Below are experts of layer 10 (counted from 0) of a mixture-of-experts language model. Rows are named router (the router's row for the expert), gate (a neuron's input weights, with its number), up (a neuron's input weights, with its number) and show model dimensions 0-191. Each number is 200 + 20 x the weight over its row's rms, rounded and kept within 0 to 999.
Before each expert's rows: "gets" lists some tokens that make up at least twice as much of what it gets as of all text. This comes from a sample of Wikipedia text that the model never trained on. Tokens count by the router's weight.

# expert 5
gets: "1", "2", "0", " m", " f", " h"
router,197,199,189,207,181,213,218,227,194,198,164,177,200,190,226,156,228,215,212,201,217,190,216,206,172,229,173,223,227,206,190,206,204,178,190,209,188,218,218,216,217,200,181,178,206,217,189,218,195,198,200,191,203,202,194,197,208,171,190,188,195,207,229,195,167,190,206,195,213,199,186,191,192,195,214,237,161,172,201,206,171,196,221,187,261,189,215,222,162,203,193,171,179,209,208,251,209,189,216,163,215,178,208,181,163,209,186,179,194,224,205,158,206,233,198,197,183,199,233,199,220,204,204,192,208,232,192,194,169,186,196,206,228,232,201,169,200,237,209,180,178,205,218,248,160,147,208,160,191,185,175,178,183,224,198,206,200,191,207,202,188,238,163,208,203,196,180,176,207,224,185,198,221,201,225,160,211,193,173,211,179,186,233,193,228,200,185,171,209,199,183,202
gate5,248,221,198,210,229,225,204,208,199,200,231,185,208,242,227,188,192,197,199,242,211,187,168,205,211,198,211,180,190,210,218,222,200,193,205,216,191,226,203,189,194,202,180,213,195,242,183,166,207,219,174,190,212,206,216,181,192,181,180,187,205,194,207,197,227,186,200,156,217,226,196,196,218,155,186,198,173,198,186,152,203,219,177,193,220,230,231,223,226,229,192,189,212,190,203,222,199,195,214,191,199,170,194,200,207,231,233,243,204,224,196,220,195,212,206,196,218,186,202,179,186,196,221,162,176,217,196,175,202,195,163,212,225,214,190,201,196,222,200,207,160,228,210,199,177,182,181,194,198,174,188,200,161,185,209,166,198,210,218,155,188,202,219,188,217,168,217,197,226,211,183,167,205,169,204,232,223,190,179,204,190,152,171,218,174,225,177,172,188,206,218,238
up5,193,171,221,199,203,215,204,208,212,189,218,188,235,230,201,233,227,177,226,192,227,196,197,192,188,162,194,226,162,206,214,200,162,180,209,218,225,198,190,179,211,170,178,203,175,183,179,181,175,271,187,188,187,164,232,247,184,218,159,206,200,188,190,227,205,192,193,215,160,154,201,207,203,176,196,210,218,209,187,202,186,160,179,197,180,212,207,213,171,212,211,210,181,212,197,244,197,218,208,245,197,179,188,223,202,196,192,197,214,219,197,186,177,193,178,191,194,187,176,184,186,181,226,194,202,168,236,193,206,215,204,168,203,222,182,215,180,212,182,216,180,197,216,181,182,187,214,217,213,173,185,192,201,193,228,221,180,221,167,199,194,190,154,179,179,203,208,205,188,210,231,179,230,179,194,225,191,174,182,161,195,198,186,195,208,218,199,187,172,214,214,210

# expert 8
gets: " R", "9", " L", "n", "u", " n"
router,188,194,198,207,172,197,223,211,192,219,167,180,172,228,218,181,197,169,196,218,156,153,246,215,194,222,213,201,206,185,193,239,207,173,173,217,200,214,187,184,214,209,221,187,187,200,177,236,236,202,196,198,194,176,181,227,214,191,188,210,199,186,222,204,179,232,242,177,225,225,207,203,171,204,181,210,194,196,208,180,184,173,214,207,233,169,215,190,183,196,164,183,178,223,219,221,203,190,192,213,186,204,215,189,210,197,185,203,184,212,218,171,161,240,173,225,162,204,204,210,202,196,192,190,206,221,184,203,177,197,203,218,199,237,221,201,193,203,208,182,180,210,201,195,168,173,209,207,151,179,165,188,184,234,199,190,203,182,203,204,215,217,207,179,214,215,232,188,214,196,192,215,181,177,190,157,216,192,226,229,199,192,250,213,199,170,173,220,234,206,214,161
gate4,232,215,170,196,219,224,177,166,197,173,209,222,205,211,200,215,251,229,187,186,202,204,152,204,197,194,197,228,206,220,210,204,154,229,181,234,212,178,201,172,210,216,221,189,204,170,214,188,224,207,232,212,211,183,226,174,191,169,176,188,222,222,224,237,182,186,204,173,223,151,192,185,183,200,179,209,185,201,205,181,218,212,201,185,216,146,202,219,212,183,222,191,200,209,194,217,203,222,192,213,207,222,237,186,188,227,189,183,189,225,158,221,165,225,181,222,180,194,184,199,173,182,189,192,186,189,215,210,218,213,213,207,178,187,204,151,209,214,216,219,200,204,210,188,174,186,219,213,207,195,200,209,217,168,205,253,199,180,200,158,239,209,224,207,189,198,200,201,187,200,204,217,214,180,239,197,202,201,214,205,194,215,205,242,190,206,186,211,223,217,164,199
up4,209,211,177,219,203,216,219,162,224,218,198,193,217,182,175,214,177,173,201,165,205,184,209,172,185,205,195,195,162,203,209,219,198,203,167,221,191,195,223,190,203,196,191,181,191,207,182,186,210,208,173,208,199,189,181,172,223,194,250,187,175,211,161,172,179,190,185,210,197,209,190,193,201,216,193,215,208,176,216,200,168,168,228,239,229,208,200,178,197,182,210,173,215,168,206,208,188,193,198,202,187,204,214,185,210,240,196,182,203,215,181,191,191,204,188,190,179,223,233,215,225,191,224,166,194,196,154,209,195,201,173,208,148,237,187,151,186,162,195,194,207,216,200,187,162,167,233,172,224,188,208,221,178,222,191,197,194,234,213,220,210,159,211,187,195,192,194,197,192,213,228,169,198,175,209,202,198,225,222,224,160,208,235,228,198,209,257,191,199,193,198,185

# expert 6
gets: " (", " S", " B", " M", " C", " P"
router,216,200,184,167,154,225,212,215,216,196,204,186,195,245,201,184,215,183,192,198,210,189,209,255,177,227,197,210,215,196,215,209,184,184,179,208,207,245,204,208,220,200,215,195,208,225,202,211,210,224,237,194,211,188,195,206,250,188,178,192,202,173,226,228,164,220,225,186,251,203,182,184,198,203,196,240,185,194,197,190,208,198,204,173,197,212,218,217,186,220,171,199,192,225,224,218,190,184,213,184,194,178,181,190,173,211,187,198,172,210,249,188,199,206,242,220,179,226,209,178,171,189,251,219,200,226,205,190,149,219,187,205,189,219,208,186,193,208,217,189,168,235,227,231,184,172,199,201,179,192,188,209,189,239,186,220,165,186,189,209,175,218,188,235,234,227,217,204,212,208,176,210,197,190,196,188,199,207,221,199,189,177,229,218,216,183,196,212,208,184,177,173
gate0,191,205,194,222,197,173,217,170,189,232,190,184,203,182,167,204,233,201,212,211,206,185,192,186,240,206,213,216,201,166,245,182,181,180,201,191,232,180,179,234,196,163,191,176,247,261,193,187,213,207,166,198,208,188,202,214,179,212,199,186,212,220,199,196,205,184,221,214,228,170,162,212,207,219,153,240,209,203,253,232,203,205,182,195,211,199,219,183,184,207,184,216,173,195,196,182,195,166,204,177,192,212,147,208,196,208,182,175,189,198,205,188,169,205,175,169,221,197,212,217,190,185,200,186,167,188,188,213,211,197,201,178,226,197,186,206,192,211,201,200,207,168,213,197,200,173,225,210,222,158,245,200,200,203,201,220,208,226,206,236,187,192,224,231,233,194,246,184,194,226,200,193,193,185,194,232,208,207,173,192,203,184,196,208,196,214,188,176,203,226,203,188
up0,206,225,196,185,152,186,201,205,174,244,206,229,154,200,193,193,169,205,224,194,210,200,195,206,172,189,208,192,192,182,215,208,223,200,155,200,191,198,211,195,227,208,199,194,207,151,195,191,193,175,201,173,179,214,207,202,206,223,207,171,217,202,226,191,190,205,190,197,215,200,176,209,214,223,211,216,209,190,171,206,228,231,183,204,207,165,191,177,178,187,206,195,194,187,195,190,212,166,178,236,225,178,209,241,208,198,233,203,206,203,191,220,226,198,193,203,210,204,220,208,249,200,179,202,197,218,198,181,179,200,198,228,165,163,189,206,183,199,178,208,209,183,218,189,193,241,172,233,215,166,220,153,221,190,207,176,178,189,192,187,177,205,166,209,193,198,174,201,204,182,138,242,168,201,166,162,191,227,193,163,212,213,220,169,182,211,184,199,198,218,216,211

# expert 4
gets: "0", "5", "9", "3", "7", "8"
router,205,209,172,186,203,188,221,230,157,197,190,190,186,180,196,171,189,200,217,203,171,200,199,249,191,200,242,225,220,191,213,213,229,192,178,239,172,228,208,230,194,192,199,190,210,205,178,195,218,203,243,197,168,191,221,224,215,192,187,171,213,213,194,192,170,198,215,166,226,245,191,175,192,204,178,235,165,187,205,196,183,221,236,199,193,161,212,219,180,198,201,179,181,222,202,232,226,186,202,187,163,191,189,193,207,220,177,185,201,181,219,163,197,219,217,209,187,219,214,198,215,205,228,225,226,187,199,199,191,198,158,207,216,221,223,207,221,223,211,160,201,182,214,207,167,191,270,180,188,172,176,196,217,209,199,208,178,172,222,204,216,225,184,211,211,192,214,182,198,189,184,217,178,189,204,179,219,207,165,207,202,170,207,191,230,220,195,213,203,201,183,169
gate5,211,183,214,195,156,215,215,189,148,236,189,216,187,196,204,216,216,204,213,211,192,180,200,211,207,195,185,200,211,201,207,214,216,189,236,179,193,229,218,201,207,202,189,184,210,218,203,196,213,209,199,157,218,199,185,216,193,190,226,201,189,206,235,211,190,184,180,195,207,222,191,209,191,213,195,159,196,172,199,192,158,170,177,211,178,200,240,194,201,206,203,182,150,188,211,184,171,191,195,177,204,184,182,217,193,190,185,235,185,174,179,193,174,227,197,213,256,221,166,218,172,198,212,174,206,186,194,183,214,210,179,244,196,225,205,210,145,226,169,173,201,182,213,171,181,210,215,212,223,214,187,178,172,201,204,214,156,229,200,205,193,191,190,192,243,159,209,219,200,188,227,224,210,220,194,200,208,173,191,190,198,206,182,158,249,198,240,199,207,186,179,194
up5,155,220,242,210,211,228,214,215,205,208,182,194,189,180,192,216,195,181,211,205,179,193,210,158,188,188,186,183,208,175,192,194,224,217,213,186,165,194,200,166,196,186,210,218,210,199,202,211,187,193,224,177,217,218,198,200,208,184,178,183,187,180,189,177,180,197,181,187,188,162,188,222,187,176,214,232,244,215,178,190,197,195,210,197,228,195,209,187,186,211,176,200,176,199,209,203,224,219,251,209,199,224,166,188,181,180,200,175,221,230,188,190,230,192,261,186,181,180,219,212,209,166,210,190,251,235,184,215,207,207,251,228,183,188,205,193,193,206,183,239,204,196,199,199,221,195,187,210,216,200,176,207,197,207,198,195,247,216,203,210,203,209,217,184,203,188,150,206,216,162,171,186,194,188,242,198,198,229,232,217,188,199,189,197,208,177,155,234,212,176,183,222

# expert 11
gets: ",", " and", ".", ".\n\n", " was", " as"
router,185,191,187,188,187,220,224,240,169,206,178,189,191,200,202,171,194,166,203,220,193,192,204,220,169,216,241,223,216,179,188,231,197,208,199,237,191,249,197,228,217,214,236,191,200,210,199,190,196,233,197,189,185,186,191,207,233,175,183,186,228,227,236,186,194,201,213,181,200,218,165,191,187,191,176,207,158,176,190,196,165,187,223,208,236,187,236,217,200,203,182,177,195,223,208,212,219,204,247,216,190,191,193,196,197,203,169,177,159,218,205,191,214,199,179,215,199,230,217,184,177,194,243,186,201,234,171,190,205,186,174,225,196,201,213,204,190,216,204,182,172,203,231,220,201,206,206,196,193,161,176,201,149,229,204,209,187,178,227,198,246,226,176,207,206,188,206,191,232,203,180,220,216,199,205,187,227,194,196,209,181,198,249,195,220,175,191,208,205,198,173,183
gate0,180,162,189,198,216,230,204,174,166,182,156,185,186,170,236,204,251,245,200,219,220,193,197,203,199,195,186,220,205,151,182,196,223,199,212,217,203,214,177,195,218,209,216,195,176,220,203,184,187,182,197,190,142,212,189,162,219,210,201,196,185,201,183,183,181,254,195,222,194,181,159,205,189,160,160,200,199,202,199,190,195,202,203,204,219,124,204,204,215,217,180,209,183,202,189,194,196,197,175,217,223,187,177,186,221,213,166,181,202,199,190,186,223,167,174,207,212,221,221,207,204,193,217,191,193,184,185,204,223,208,180,214,222,188,182,183,168,215,199,193,209,183,223,227,234,196,222,232,209,207,204,230,155,197,202,220,167,196,195,187,164,189,180,208,212,196,208,203,201,228,164,193,202,194,195,165,223,188,197,207,195,179,208,188,186,182,218,180,189,211,213,200
up0,194,200,204,208,191,208,170,239,237,200,212,196,200,183,204,226,188,183,188,191,228,217,180,228,227,203,199,210,217,224,206,173,176,212,204,203,173,147,199,215,204,203,193,193,208,181,218,171,190,200,178,190,216,183,219,218,247,202,187,197,177,209,215,196,195,209,170,189,199,168,208,179,218,235,212,215,192,237,194,177,206,220,173,184,230,228,180,210,178,192,235,194,222,186,195,209,248,212,182,207,163,208,203,227,208,176,223,196,166,180,188,216,179,212,225,190,196,208,234,202,210,193,204,232,200,230,219,246,199,219,194,161,135,210,173,227,194,197,200,213,209,232,200,213,198,206,173,211,178,178,208,175,218,204,203,213,204,203,196,202,168,185,195,155,180,227,190,176,180,205,207,207,211,188,187,196,161,223,188,161,211,187,191,177,146,176,193,185,197,189,211,200